Weights of a small mixture-of-experts language model, trained from scratch on English Wikipedia.
Size: 12 layers, width 256, vocabulary 27942.
Experts: 128 experts in each of 6 layers, a softmax router.
Training: a variant of SOAP for the experts, 370M tokens, 5645 steps.
Below are experts of layer 2 (counted from 0) of a mixture-of-experts language model. Rows are named router (the router's row for the expert), gate (a neuron's input weights, with its number), up (a neuron's input weights, with its number), down (a neuron's output weights, with its number) and show model dimensions 0-255. Each number is 128 + 24 x the weight over its row's rms, rounded and kept within 0 to 255.
Before each expert's rows: "comes before" lists some tokens at least twice as common just after its tokens as in all text; "gets" lists some tokens that make up at least twice as much of what it gets as of all text. This comes from a sample of Wikipedia text that the model never trained on. Tokens count by the router's weight.

# expert 121
comes before: " ", "\n", " 0", " 1", " 2", " 3"
gets: " |", ";", " record", "un", "uck", "ail"
router [153 125 125  99 142 149 131 116 147 148 164 103 118 154 148 119 148 151 120 143  94 104 118 148 153 148 131 120 153 117 115 115 138 137 114 155 130 118 152 138 146 138  98 155 142 131 153 152 171 126 155 164  86 151 149 115 115 152  98 139 158 130 145 153 140 116 154  93 139 117 104 156 157 144 138 159  98  97  91  93 114 105 140 134 154 122 160 105 114 162 160 155 136 164 130 159 154 127 100 148 123 132 146 105 138 167 187 163 138 143 125 165  96 164 102 151 157  94 151  99 103 137 155 137  99 152 161 142 129 139 135 148 160 109 154  96  99 111 154 113 135 125 161 156 103 148  85 107 166 131 149 102 149 105 103 108  90 103 137 152  88 128 140 103 159  86 148 110 129  90  97 154 151 138 113 141 115 102 141 147  92 108 154 133 133 147 162 163 122  99  92 140 102 105 160 108 158  95  96 152 157 125 168 166 107  97 124 154 157 160 121 131 146 166  86 148 100 111 103 118 120 114 152 158 108 116 158 151 112  96 117 104 100 109 118 131 101 103  87  88 128 102 154 104 154  92 156 115 140 121 170 152 100  90 113 153]
gate0 [111 151  98 102 147 148 132 162 128 112  95 136 109 136 151 195 142 145 155 114 139 117 117 103 105 148 114  98 142 110 113 137 140 130 106 114 102 169 115 109 141 127 151 145 107 116 118 143 133 104 124 151 159 145 151 167 167 172 152 109 142  87 180 107 103 136  98 135 115 165 150  95 157 115 181 114 141 148 150 113 118 131  93 149 132 133  99 134 141 121 135 150 120 132 128 126 159 148 106 142 147 139 150 110 141 113 111 117 109 121  80 115 143 186 155 141 126 150  88 139 130 113 137 100 150 178  81  97  92 102  94  83 126 117  75  92 161 148 145  81 140 107 140 127 123 136 108 157 155 139  82 125 143  95 125 101 134 151  81 103 122 133 131 113 147 119 158  93 138 123 122 150 127 121 108  95 136 149 134 182 157 137 119 165 115 176 135 122 135 106 140 116  90 140 151 127 142 137  98 123 137 155 120  95  86 145  73 125 125  97 147 117 110 121  90  67 105 161 123 143 101 107 124 132 161 122 128 137 118 158 183 163 117 137 136  99  89 136  99 118 125 146 136 136 150 116 123 175 119 137 121 125 160  71 108 123]
up0 [110 104 102 136 153 130 147 134 129 138 103 111  95 123 117 106  90 118  87 169 156 161 113 124 118 154 139 116 148 104 111 110 131 101  83 137  94 168 152  99 131 123 153 104 118 121 140 155 128 100  96 126 141 176 175 153 149 114 122 113 155 152 133 137 133 184 151 152 119 148 140 112 128  82 130  82  93 134 197 127 113 142 154 145 140 133 107 121 100 125  89 149  94 112 185 128  93 126 141 106 164 123 113 138 155 138 117 127 149 165 145  95 135 134 135 151 140 141 101  72 145 138 108 127  74 165 121 124 121 131 147  95 132 127 105 164 104 107 182 121 102 117  86 112 141 122 114 154 134 168 123  85 120 157 135 155 159 112 101 135 146 136 134 121 158 102 132 139 100 141 103 128 151  97 121 124 159 149 153 126 153  75 150 123 112 101 142 137 119  91 116 136 117  86 112  85 123 140  97 145  89 134 149 136 147 103  86 124 165 126 100 125 130 115 115 125 124 120 119 143  89 158 122 106 138  94 130 178 166 114 131 110 121 131 133 117  98 169 190 167 149 134 117 115 134 133 158 188 153 143 127 122  88 109 131 105]
down0 [110 131 132 160 116  78 107 166 142  74 108  91 130 102 118  82 119 120 141 150 128  90 117 111 118 151 118 118 118 106 149 166 125 127 138 140 166 134 123 125 114 151 150  71 138 113 187 137 136 100 117  91 145  76 159 124 134 120  88 119 130 133 119  66 120 151 112 107  96 158 194 106 111 127 158 104 170 145 115 142  96 135 124 137 110 104 127  96 125 139 137 133 105 106 104 132 123 138  83 128  87  90 137 148 118  84 132 108 106 142 100 155 118 136 137 148 115 134  93  85  80 174 141 119 143 143 111 122 121 105 128  91 144 150 119 112 125 115 112 159 113 121 149 150 142  95 152 136 157 110 118  85 119 147 124 139 113 152 130 156 171 141 147 145 118 124 142 142 136 132 165 154 155 113  97 173 119 137 127  81  81 110 111 104 123 170 128 150 129 129 108  98  80 131 120 192 137 156 151 167 150  99 120 141 142 102 105 104 166 119 130 119  78 159 128 149  85 127 124 147 147 142 117  99 166 144 119 153 137 126 121 124  97 158 109 134 124 110 156 116 173  99 123 132 123 132 124 114  83 128 135 109 146 143  78 108]
gate1 [142 161 145 161 134 145 110 148  90 124 130 168 123 129 156 151 103 135 189 109 149 170 128 106 132 126 145 115 119  86  80 150 129 124 169 116  46 133 142 135  99 161 114 147 137 139 162 118 144 117 129 134 100  97 128 118 140 125 117 103 135 118 149 129 109 125  97 130 106 175 118 157 110 159 105 129 127  90 134 128 150 115 148 147 112 133 119 107 129 136 114 106 134 158 154  67 145 141 136  84 138 115 145 134 182 102 191 121 136 104 167 151 139 118 126 124 148 142 140 119 163  85 107  91  93 145 140 149 124 112 105 139 152 157  81 112 139 132 148 136 166  98 111 143  68 163 137 125 114 112 121 152 105 156 140 159  94 146 137 124  97 138 146 119 122 118 125 126 158 164 157 125  90 134 152 114 125  95 126  93  97 113 121 168 102 114  99 132 134 129 139 131 179 111 138 119 132 131 118 150 118 143 101 103 140  72 119 117 138 123 126 157  79 119 161 133 152 113 127 110 150 112 173 123 147 155  83  91 111 104 161 139 160 148 143 170 110  95 120 116 110  76 108 194 108 110 106 139 151 135 111 139 120 124 117  93]
up1 [135 119 107 143 118 121 122 138 141 111 118 160 107 121 125 118 144 125 122 119 103 111 129 107  91  90 173  89 170 162  97 155 157 159 131 129 168 129 161 110 119 144 108 143 158 105 130 123 183 114 106 101 163 158 155 139 153 122 157 142 144 114 119 164 106 138  98 147 121 123 122 144 117 160 122  82 124 145 127  96 169 126 100  87 137 153 128 152 153 161  83 124 152 168 149 180 159 112 109 132 152  68 126 101 138 146 145 155 122 138 128 153  95  95 164 136 130 159 150 147 130 129 167 144  76 125 112 108  90 126 142 110  93 169 121  91 141  85 140 103 131  97 119  90 120 137 103 112 143 144 103 167 127 143  99 119 136 152 118 117 101 193 110 162 160 153 106 125 143 111  94 129 141 138 108  85 102 133 118 109 146 153 153 125 133 134 153 113 101 138 125 110  93 129 121 132 139 104 109 110  87  92 144 121 135 105 130 120 111 108  86 166  63 150 132 163 135 126 135 154  99 158 105 141 123 164  88 133  98 100 143 141 118 120  84 147 139 105 117 112 153 163 166 123 152 125 154 142 163  89 119 127 121  98 151 105]
down1 [137 109 149  73 105 150 123 138 120 128 164 109  81 112 124 162 154  94 167  80 153 146 150 103 120 150 130 144 117 117 116 127 143 134 114 156 126 141 103 124  95 134 160 136 138 121  81 171 129 168 108 144 121 103  89 101 111 145 127 105 116 129 161 123  75 114 107 108  96 148 122 109 143 122 107 172 106 136 146 135 130  97 109  96 136 124 154 138 134 114 109 113  78 152 109 100  77 122 105  93  82 134 109 138 140 157 136  91 124 140 112 102 113 140 151 115 124 123 111 176 138 135 108 140 155 145 130 190 152 169 174 128 134 141 144 111 141 114 141 118  93 133 126 121 142 124 104 124 110 126 138 165 108 156 167 101 120 129  92 111  82 118 162 144 162 134 112 130 124 112 111 114 127 110 133  59 158 136 120  84 153 134 152 141 149 124  80  84 177 149 124 138 136 121 131 157  95 122 111 135 173 150 115 120 123 109 143 133 152 173 148 148 107 104 123 111 123 142 127 132 141 160 108 141 136  84 167 166 141 130 144 135 123 101 112 130 155 116 123 151 175 143 109 101  96 151  93 184 156  92 133 102  92 115 108  74]
gate2 [ 86  98 129  86 115 176 189 151 139 126 147 106 121 103 154 142 127 134 122 145 103 157  81 125 135 131 122 100 141 144 117  93 160 106 126 133 139 158 154 143 138 122  90 105  98 114 106 103 117 135 131 129 106 136 108  85 110 114  89 170  86 149 138 141 105 148  93  99  84 204 134 136 115  84 124 158 144  84 146 122 110 104 106 104  62 151 101 138 117 112  99 159 102 166  83 150 124 121 118 130 123 125 123 127  86 104 157 123 114  88 143 145  75 132 119 134 123 149 183 123  98 106 105 106 113 138 135 163 168 149 113 142 169 149 147 123 115 117 137 118 108 127 110 143 148 126  94 155 128 110  98 138 141 112 133 126 115 102 101  86 117 137 136 106 108 143 100 127  98 102 122 135 113 129 171 155 138 118 117 132 106 144 100 106 140  83 148  97 112 104 135  82 101 133 111 128 157 140 122 161 160 105 113 148 172  80 154 112 119 136 122 139 124 136 130 141 114 111 125 187 121 139 124 120 107 145 136 195 152 131 101 142 141 144  69 145  95 119 125 107 118 117 111 108 144  93 136 128 138 124 107 112  89 114 148 113]
up2 [169 157 112 162 138  71  97 113 116 117 117 134 137 175 119 121 139 132 106  95 167 103 158 114 113 171 130 181 111 106 139 150  71 160 124 127 106 106 114  94 131 113 170 137 152 165 126 172 140 150 118 124 148 123 123 159 132 127 152  91 163 108 124 112 147  96 174 184 148  54 115 114 142 176 122 103 128 131 154 135 138 156 129 154 200 122 144 119 136 142 135 124 157  90 158 120 132 135 113 146 139 158 101 141 152 136  94 124 160 177 115  90 156 134 135 108 142 110  83 112 159 160 116 146 150 130 139 101 105 111 129 121  80 103 110 145 126 129 127 153 130 115 111 127  98 124 142  94 148 154 176 127 120 146 129 140 150 144 173 169 130 117 129 139 131 119 127 103 132 157 136 111 144 124 102  98 130 146 138 128 172 100 154 172 129 165 106 167 130 138 133 142 140 140 133 122  95 109 118 120 121 149 141 110  90 157 104 158 151 115 112  98 143 112 112 107 156 156 102 108 140 124 120 110 134 137 154  57 105 133 143 117 128 128 196 118 165 164 143 147 111 144 145 106 107 156 111 109 143 117 150 141 146 129 124 130]
down2 [ 69 151 145 170 137 145 138 108 140 111 149 127 119 117 167 159  69  94 122 136  91 128  84  93 107 138 124  97 141 115 125 102  92 103 126  68 106 153 144 134 134 112  99 106 105 143 123 153 158 163  98 106 153  84  99 142 115 160 146 141  92 169 131 157 175 132  95 114  92 141 149 106 121  95 123  91 172 136 121 142 147 114 121 132  99 145  83 141 150 134  85 107 153 124 116 109 130 121 122  93  94 121 112 161  77 122 128 120 117 110 172 156 147 106 124 122 126 137 116 171 125 131 104 115 135 148 118 111 145 140  88 100 154 143 131 125 123 140 101 143 130 129 105 116 144  96  79 154  97  86 105 140  94 106 115 154 145 147 129 110 123 104 114 155 124 139 119 175 126  74 131 110  97 164 142 117 116 194 132  79 141 132 100 138 163 173 131  88 120 110 150 149 119 167 133  95 125 128 153 105 133 119 118 128 155 103 132 130 102 101 124 128 118 116 144 111 129 143 151 119 106 135 167 129 202 125 107 177 122 143 137 160 167 123 140 114 134 110 134 102 144 129 104 130  78 138 119 130  98 118 111 128 116 145 130 103]
gate3 [119 115 163 129 133 155  96 143 110 130 131 108 121 130  91 125 112 129 156  44 153 185  54 106 137 115 125 105 165 137 129 116  91 149 144 168 138  94 110 123 146 108 143 134 120  75 128 178 165 125 122 135 142 176 149 165 125 123 120 121 122 139 154 143  59 112 142 114 127 123 113 117 139 150  99 104 118 160 179 121 121 126 123  77 180  98  94 108 138 148 158 119 132 159 130 113 144 123 121 137 145 114  96 145 127 125 123  86 123 144 120 197 161 111 109 158 130 125 125 123 111  96 136 151 144 177 145 130 111 134 126 130 135 143 138 115 133 135 117 130 102 110 189 129 109 110 138 141 106 145 119 135 191 149 129 130 137 127 110 137 100  99 161 161 132 104 141 131 130 130 151 134 140  82 117 131 110 109 145 108 145 140 170 126 116 151  96 120 146 150 160 135 142  99 118  88 120 161 127 138 135 151 163 116  92 104 133 140 109 139 118 141 101 156 124 174 135 136  99 151 102 145 109  85 117 165 113 136 137 136 143 105 180 118 152  83 166 125 102 148 117  95 137 124 136 141 142 161 114 162 129 178 130 103 102 167]
up3 [145  98 125 119 142 135 106 138 151 135 140 110 152 111 123 130 161 100 139  84 102  91  79 155 130 101 124 122 148 111 136 128  93 145 116 127 140 142 166 152  96 115 119 132 144  99 108 141 101 124 141  79 106 188 117  90 134  77 114 111 114 134 120 152 138 151 138 139 220 133 131  88 141 161 130 146 109 149 154 127 115 123 152 109 115 116 164  96 140 138 148 103 129 109 120 148 117 120 130  90 135 150 118 102  97 104 143 108 152 177 163 150 143 148 136 121 121  54 120 126 157  97 132 153 131 121  94 122 150  75 118 115 134 145 158  82 118 151 172 144 106 116 125 112 142 146 135 128 103 127 132 154 129  76 132 110 103 119 187 105 129 145 161 122  76 157 117 120 132 145 136 125 129 137 100 133 155  92 146 124 119  95 140  92 149 150 120 156 133 165 144  98 155 133 140 103  85 128 141  92 121 126 128 102 100 106 127 107 160 162 152 189 151 133 172 134 121  99 131 172  91 106 126  78 114 145 136 121  85  97 134 129 142 142 132  84 104 106 161 115  90 110 117 143 108 142 138 133 116 132 107 120 164 144 121 148]
down3 [ 85 111 141 124 136 128 113 137 109 123 133 128 114  91 133 164 104 109 125  77 145 133 100 103 121  96 132 140 148 167 102 118 102  98  96 167 113 139  81 163 124 134  70 101 108 130 134 108 130 122 100 107 141  91 121 116 117 105 118 179 117 177 184 126  79 127 155 120  99  92 141 154 115 105 111 148 144  90 158 147 142 124 132 115  97 143 145 126 127 150 133 120 100 151 159 129 116 113 128 153 112 109  88 122 118 149 147 144  68 125  95 178 126 117 206 109 136 168 101 125  63 115 134 138 118 138 122 173 132  87 185 122 120 117 116 157 144 132 129 145 141 116 130 148 123 116 143 125 124 138 160 102 157 131 149  97 106 108 151 123 176 130 114 115 127 136 122  63 147 133 128 113 126 108 111 140 134 123 127 108 108 148 101 127 114 158 117  97 151 101 146 143 187 139 125 129 113 114 152 126  99 140 151 113  80 169 126 120 116 148 137 100 115 168 122 113 118 165 102 141 123 115 119 120 134 134 122 110 140 144 134  98 134 144 128  62 131 139 125 102 119 118  82 119 167 107  92  84 125 136 137 153  91 139  70 136]
gate4 [124 125 143 173 143  79  71 158 144  84 106 141 118  76 115 164 158 104 136 131 146 156  96 100 147 139 109 118 144 134 158 155 108 162 136  94  94 138 141 111 106 120 118 105 140 153 143 158 164 105 127 130 111 162 129  96 140  96  96 107 108 130 116  74 161 172 145 107 122 138 113 151 115 111 139 117 125 136 180 132 136 124 129 149 163 120 165 107 151 182 142  94 128 143 159 118  89 131 116 139 127 113 142 113 128  96 129 129 131 120 129  97 153  88 120 114 105 170 130 132 110 119  97 134 137 141 132  89 122 123 115 122 146 140  91 154 165 119  97 158 129 149 138 137 125 151 104 144  99 130 138 118  93 121 139 145 107 119 140 111 156 135 144  97 123 108 107 140 128 157 137  86 116 114 129 154 111 117 150 120 139 136 101 123 150  85 125 159 128 120 115 100 157  98 170 158 134 140 122 156 109 136 128 157 132  99 116  93 123 121 166 124 133 106 138 129 114 190 133 122 174 132  77 114 202 131 152 165 112 107 113 115  98 105 203 161 108 126 173 136 155  91 131 122 143 122 138  86 113 106  75 116 118 135 145  70]
up4 [ 73 136 141 137 129 175 103 131 164  54 134 133 152 112 124 118 159 167 121 150 158 175 159 117 126 103  82  80 113 149 114 132 128 137 121 138 149 114 151 120 126 132  80 124 121 146 104 165 131 142 122 112 131 146  82 146 121 124 159  95 119 110 120 123 178 127 124 138  98 120 126 132  80 128 134 151 101 151 119 131 131 163 155 120 113 123 156 122 166 182 113 103 124 162 101 138 102 125  97 110  96 138 128 148 101 117 167 116 128 127 169 174  89  90 132 117 114 150 173 125 138  96 114 106 154 165 101 120 163 100 114 172 128 129 142 101 174 158 124 171  90 150 148 110 122 103 140  71 123 121 104 152 146 152 139 122 128 120 152 116 119 136 148 117 113  94 101 127 108 159 132 103 138 135 130 150 108 133 112  97 134 125 122 139 153 134 131 148 140 133  80  97 144 170 130 169  72 121 139 125  80 124 132 132 132 109 131 144 161 139  94 171 115 147  94  93 123 163 114  88 101 134  62  91  80 171 124 118 127 121 132 142 141 114 136 136 121 129  88 143 138  96 143 135 130 127 115 129 119 145  86 118 107 134 112 105]
down4 [115 150 120 156 126 108  94 110 132 125 142 125 134 127 148 137 166 130 149  98 118 182 116 116 135 111 104 138  93  93 104 162 129 135 122 122 114 132 119 111 152 116 104 120  98 154 109 101 149 109 151 129 145 148 139 169 128  57 117 173 112  95 126 140 140 161 118 147 115 116 123  87  96 120  73 150 160 115 127 160 164  78 126 156 139 143 122  96 164 106 142 108 137 147 130 104 148 136 109 126 130 122 120 132 169 135 127 159 178  93 133 149 140 122  87 121 117 123 175 136  92 147 152 146 111 110 132 111 126 108 149 126 168 117 137 178 141  98 127 128 139 153 167 120 131 157 137 161 135 158 111 141 157 129 130 118  90 183 143 114 121 135 107 124 160  76 123 135 155 114 112 118 131 113  96 173  69 135 183 151 136 179 120 124 150 149 109 138 126 136 110 141 203 112 162 109 156 143 132 132 148 154 169 143 137  97 149 131 124 122 137 154 103 173  87 153 153 145  92 148 114 124 131 130 159  78 139 122 151 155 134 104 105 174  97 184 124 109 131 154 112 118 168 103 136 145 111 155 137 148 120 102 120 144 141 109]
gate5 [133 129 156 123 145 143 120 131 119 119 140 105 130 129 142  99 164 155 143 116 133 128 165 140 154 132 120  94 155 116 145 138 104 136 109 150 105  96 106 104 129 113 139 172 115 156 132 146 152 176 143 108 123 151 101 146 114 119 137  82 149 151 130 110  94 154 152  94 125 139 172 119 153 110 102 148 101 114 128  95 134 160 129 121 124 131 150 137 160 149 102 144 122 122 172  80 155 122 118 141 103 124 168 128 156 131 187  95 165 133 119 105 184 160 116 126 157  81 115 149 138 132 108 113 178 148 103 148 119  75 127 136 141 152  79 132 140 153 127 107 110 150 120  93 137 115 125  87 122 137 122 123 170 183 130 183 128 121  72 185 130 143 113  81 112 127 127 103 124 117 139 123 103 119 137 151 117 147 118 126 111 166  91 136 163 113 106 185 135 141 141 151  79 137 155 134 138 102 112 125 137 162 181 114 137 158 126 120 127 138 151 135 119 140 116 101 153 127 141  69 105 145 104 113  77 143 115  80 116 111 145 119  98  84 140 140 172 168 162 119 120 117 175  85 114 113 117 154 135 129  96 111 125 126 127 150]
up5 [118 134 149  96 167 131 165 159 134 131 185 122 128 132 107 106 121 177 145 121 141 105 146 115 121 110 170  86 122 110 153  74  97 106 122 133  88 110 109 118 106 158 103 107 105 121 129 114 148 131 116 113 142 118 157  94 141 139  99 136 125 142 114 193 139 122 152  80 126 128 185  99 174 100 112 114 117 145 134 126 126 139 175 112 137 151 143 137 112 129  90 118 158 147 151 122 143  93 138 162 128 119 154 166 113 140 134 125  73  72 109 157 118 186 126 132 132 124 125 108 146  99 113  98  95 152 179 111 135  93 108 144  90 157 145 136 137 121 101 121 113 123  85 142 123 107 137  89 140 146  82 100 123 178 117 160 120 104 141 171 166 157 142 127 149 104 159  73 130 109 137 122 116 123  84 157 141 136 163 136  97 109 116  82  88 125 117 141 138 136  93 111 121 118  98 111 110 110 149 156 140 161 127 111 113 139 151 134 133 103 120 107 145 130 101 131 123 120  83 136 108 130 118 108 149 130 130 132 119 121 124 118 112 113  88 141 139 114 140 168  93 147 144 100 110  87  93 138 172 131  95 161  85 134 114  89]
down5 [135  99  96 129 125  96 134 100 137 140 147 102 190 118 128 144 132 165 111 102 139 124 139 119  84  89 108 140 117 134  87 142 130 137 124 148 139 149 116 100 104 183 168  97 132 147 144 160  97 128  92 146 150 112 130  78 137  58 144 170 142 142 137 172  95  67 145 102 119 154 139  85 160 143 153 124 147 129 138 133 163 140 117 166  91 133  86 151 105  85 133 150 112 111 105 117 109 133 174 111 144 110 135 152 154 118 110 147 135 123 104  69 163  97 130  99 125 110 118 126 125 127  78 103 154  88  90 127 131 122 138 123 147 130 141 137  63 134 152 107 113 105 109 170 142 124 119 151 148 152 107 160 111 110 103 118 148 120 111 115 115 136 136 134 123 137 150 157 121 137 155 153 117 127 111  98 136 114 114 133 147 137 136 144 107 117 134  96 129 142 121  74  94 155  82 117 124 158 136 130 130 132 142 154 162 116 119 139 134 104 111 102 131 120 153 127 179 119 167 133 163 132 122 116 108  98  81 134 103 160  88 110 188 133 119 126 150 162  87  95 110 146 128  88 106 124 110 104 116 103 105 146 119 131  87 150]
gate6 [144 130 141 113 160 119 116  99 145 103 137 133 117 119 130 111 153 117 135 145  54 103  93 109 135 148  87 117 100 182 150 103 105 142 112 148 102 118 116 134 113  77 127 103 149 147 168 127 121 139 107 108 143 152 115 163 104  71 146 102 127 157 130 140 152 109 134 128 111 159 141 112 166 178 119 127 138 140 138 108 100 141 124 149 104 112 113 105 118 151 150 165 143 141 126 168  97 141 144 143 161  72 138 137 119 136 134 102 109 114 163 114 136 145 109 140 121 133  87 126 126 112 117 117 124 118 123 137 138 111 123 150 144 117 126 128 128 170  77 144 134  92 161 112 125 109 114 147 141  98 117 127 154 150 147  73 157 112 146  92 149 115 160 103 112 118 110  98 166 117 156 129 125 120  85 107 110 113 129 148 102 120  79 186 176 116 135 110 129 107 134 105 157 131 118 191 112 118  97 131 181 129 130  73 100 137  96 140 104 117 103 132 116 115 114 108  84 189 154 173 137 171 119 127 158 109 116 171  99 146  72 134 169 134 116 126 109 116 137  85  92 116  97 141 105 112 143 122 117 151 122 126  98 138  92 125]
up6 [102 100  83  89 157  92 126 109 183 117 138 139 169 125 124 120 132 120 107  94 100  79 112  87 153 129 126 156 120 131  84  96 124 122 166 184 145 154 142 100  90 156 138 113 116 133 116 154 142 154  78 143 113 143 134 106 155 139 109  98 144 109 146 125 119 107 109 120 120 110 141 102 146 149 138 128 148 148 143 147 125 144 149 137 142 115 163 130 120 106 162  86 177 148 121 125 120 138 124 188 105  87 110 144 128 102 158  98 100 132 118 111 130 106 112 140 102 104 113 106 126 116 154 138 147 168  93  89  94 132 170 128 143 125 124 121 125 168 160 156 104 119 119 119 122  90 112 109 106  98 121 156 153 139 118 121 152 132 103 143  97 115 193 144 113 143 127 105 137  92 116  86 149 131 135 131 158 100 120 113  96 112 165 180 133 139 165 129  76 114 169 129  89 111 110 142 123 107 105 125 161 123 151 109 111 108 114 136 105 129 157 172 119 113 135 165 110 143 114 150 121  96 129 123 177  98 173 101 131 135 121 134 130 101 130 108 168 124  97  68 139 106 145 107  85  78 103 116 110 109 110 146 102 135 111 118]
down6 [125  93  84 142 131 118 123 125 102 129 130 115 140 158 141 152 151 131 120 126 134 108  87 155 176 102 149 149 148 138 108  78 118 163  97 103 160  97 146 137  91 129 123  81 105 122  66 111 103 136 140 127 149 121 100 105 131 118 152  86  86 140 104 114 127 115 155 138 157 146  89 108 137 112 108 164 157 127 117 186 127  86 138 106  84 144 129 127 140 158 134 155  95 133  81 142 166 109 162 115 132 186 157 136 134 145 141 132  82 144 156 129 129 145 176  95 101  85 106 151 107 142 144 120 137 118 109 149 154 120 117 150 160 121 126 165 105 101 132 162 124 105 137 122 120 153 134 167 148 130 155 124 100 123 141 107 113 125 166 117 146 122 120 123 134 133 121 116 151 125 155 118  91 122 142 128 150 141  86 112  95  98 154 181  95 160 131 104 137 123 125 166 155 145 110 102 147 161 115 134 116 141 112  89  59  92 155 156 147 159 132 169  99 103 110 128 165 134  83 143 117  94  94 109  91 145 123 136 122 133 137 134 121 126  89 139 139 167 122 143  95 141 117 174 102 135 179 136 145 126 123 133 128 104 124  93]
gate7 [ 86 120 110 104 177 155 115 151 131 143 178 148 156 115 157 104 116  82 133 137 106 178 123 141 153 106 118 111 136 157 181 126 160 164 141 111 136 146  99 124 127 156 102 132 186 125 135 133  69 121 125 122 136 124 141 147 107 128  92 132 134 129 109 100 120 108 117 137 162 125 123 141 157  72 148 155 133 109 160 126 117 155 163 122 129 130 110 146 145 145 104 119 143 156 100  98 145 116 153 186 156  98 121 127 124 105 126  94 170 124 163 151 146 135  98 140  91 140 168 139 137 144 163 100 127 115 120 123 132 122 137 125 138 122 133 162 132 165 120 114  95 122 177 140 115 151 193 127 117 149 141 142 109 148 153  89  91 138 119 157 119 116 114 172 141 134 149 136 132  77 137 122 103 158 124 110 139 143 125 133  90 119 124 129 101 102  96  72 104 145 101 167 160 108  83 116 121 146 156 157 168 130 137  94 151 127 160 128 132 170 112 146 190 123 119 185 151 127 137 146 147 118  94 155 127 130 128 124  98 116 139 118 118  92  88 125 155 116 111 105 175 155 131 155 113 125 127 116 123 101 144 149 189 113 137 131]
up7 [ 90 155 126 144 103 135  78 120 121 152 154 142 117 124 103 121 129 126 129 128  80 128 147 124 120 122 111 116 118 133 135 166 162 147 134 149  95 145 151 143 198 131 147 145  92 106  98 164 164 115 116 139 148 135 134 140 119 115 119 114 138 163 114 158 107 161 158 124  85 137 107 100 137 181 138 142 110 102 120  86 102 153 138  93 112 139 122 138 111 124 110 141 207 117 144 107 119 142 137 128 101 164 117 150 138 144 152 109 135 110 150 114 138 160 142 141 119 164 116  95 114 104 112 199 157 117 110 128 123 125 127 155 119 162 151  95 108 101 131 152 109 151 129 148 128 113 115 161  83 105 118  96 138 119 159 145 137 115 118 124  86 153 154 131 151 168 101 113 130 135 117 147 126 128 133 188 153  94 128 139  99  88  93 187 157 136 112 149 136 106 162 119  78 111 134 121 146 101 116 110 151 103 130  93  78 136 136 141 182 126 161 135 136 116 137 130  88 107 101  95 112 148 111  92 143 194 134 128 138 128 156 159  97 127 167 136 139 144 150 109 122 133 125 158 174 127 128 125 161 193 126 110 128 140 119  96]
down7 [133 149 174 128 168 137 134 179 115 122 110 119 166  97 129 143 116 115 181 135 137 139 126 202 130 110  76 140 153  97  89 133 150 124 131 110 102 168 147 115 125 129 162  90 112 142 119 163 137 133 137 110 136 131 148 114 140 146 187 164 142  94 112 149 158 139  89 101 116 103 141 148 128 142 102 152 141 161 122 103  97 140 144 139 124 161 126 156  87  94 140  81 156 113 134  83 148 148 141 151 144 147 163  50 166 107 145 124 149 100  93 111 103  98 135 131 112 105 124 145 166 131 130 138 113  78  99  94 143 133 141 114 168  77  84 165 110 117 117  99 154  92 165 100 149 125 118  87 128 134 165 145 126 138 129 119 145  88 144  98 153 118 152 117 107  98  78 125 112 133 136 121 125 158 137 139 170 126 166 127 139 139 136 151 111 147 131 126  98 137 100 168 169 130 158 145 117 123 126 118 105 119 108 145 110 128 150 110 114 139  93 116 136 108 136 126 165 118 129 104 153 139 152 171 132  92 126 110 109 154  92 178 117 128 132 124 141 123 134 131 127 140 133  92 136  83 138 121 148 101 112 127 135 143 166 149]
gate8 [143 153 133 128 106 133 114 117 114 121 158 112 130 167 115  90 121 111 138  85 132 130 136 132 116  76 160 130 164 116 126 179 141 130  98 116 145 128 136 168 116 104 132 124 112 168 136  84 112 151 137  86 108 114 121 124 148 154 134 101 113 105 128 135 128 120 115  73 128 138 113 123 171 104 143 108 143  81 121 142 144 139 130 163 146 151 143 137 114 105 127 128 134 153 111 139 131  72 113 156 131 116 151 141 159 148 139 117 114  82 131 106  85 106 153 107 132 155 141 152 138  86  96  95 156 129 144 115 119 166 181  82 134  99 126 136 140 107 122 153  85 170 100 156 139  92 127 117 148 111 120 120  82 134 113 106 131 103 140 175 138 105 110 154 129 154 114 108 206 120 174 126 113 126 103 125 160 151  86 109 136 136 165 108 139 122 104 157  91  92 141 111 128 124  97 145 171 130 152 122 101 162 165 120 117 114 124  91  82 128  93 120 172 128 114 128 173  91 132 170 127 117  92 127 148  99 128 102 100 133 102 132  77  90 150 148 134 123 129 123 165 125 152 111  76 114 150 138 174 132 104 130  99 126 148 154]
up8 [140 118 142 131 152 154 154 140 125 133 106 151 112 149  71 126  89 138 134 152 126 131 100 158 134 131 161 110 162 134 108 142 125  95 195 112 159 108 143  92 109 116 144 134 109 152 129 126 133 117 143 149  94 116 107 137 126 107 112 125 137  92 136 129 150  78 131 124 135 119  92 138 177 115 133 143 128 173 116 121 143 114 165 148 145 146 111 118  94 139 125  67 160 131  92 114  69 189 104 128 141 172 146 121 123 125 101 152 122 107 137 157 111 129 128 166 110 121 116 143 128 143 179 122 132 140  99 135 147  98 161 184 142 143 150 121 123 123 161 132 176 125 147  96 156 117 158  90 123 149 138 138 134 142 104  91 158 133  68  93 136 110 156 104 106  64 126 107 151 117 165 145 140 132 117 102 148 132 110 160 117  97 158 141 121 193 124 138 129 175 153 109 138 146 128 125 130 114 170 127 100 163 137 147 100 109  84 143 122 112 112 121 121 138 169 128 137 137 131 142 104  97 114 142 132 173 142 156  88 116 119 142  98 142 138 134 103 160 100 155  81 121 115 139  95 129 157 139 140 130 156 164 100 181 127 119]
down8 [157 137 130  86 141 147 120  82 108 169 129 113 101 133 137 141 132 164  85 129 106 136 152 133 138 128 133 127 130 139 101 146 124 134 106 137 126 160 136 110 173 111  75 123 119 113 178 132 157 151 130 119 142 116 162 101 147 118 137 169 126 134 168 125 126 110 144 111  88 126 107 169 149 123 149 129 119  92  93 128 142 133  77  93 124 160 142 126 127  91 109 169 145 120  98 112 145 116 141 166  88 113 126 102 184 106  94 127 173 131 144 138 166 151 154 150 161 126 147 175  80 150 103 120 131 163 184 155 110  95 140 118 156 158 105 181 124 144  84 164 119 128 145 134 140 121 144 127 138 112  99 146 129 143 138 122 120 131 103 111 118  61 175 152 106 143 120 120 108 110 165  71 152 141 164 144 108 139 155 150 154 141 114 103 111 102 131 125 141 177 113 133 122  97 151 131 145 135 115 176 113 108 121 119 130 121  89 108 109 135 140 123 158 140 115 134 152 139 115 117 172 160  99  77 177 135 124 110 140 118 107 119 109 103  99  99 165 132 125 144 124  90  83 148 161 157 141  97 165 129 119 114 128 144 115 121]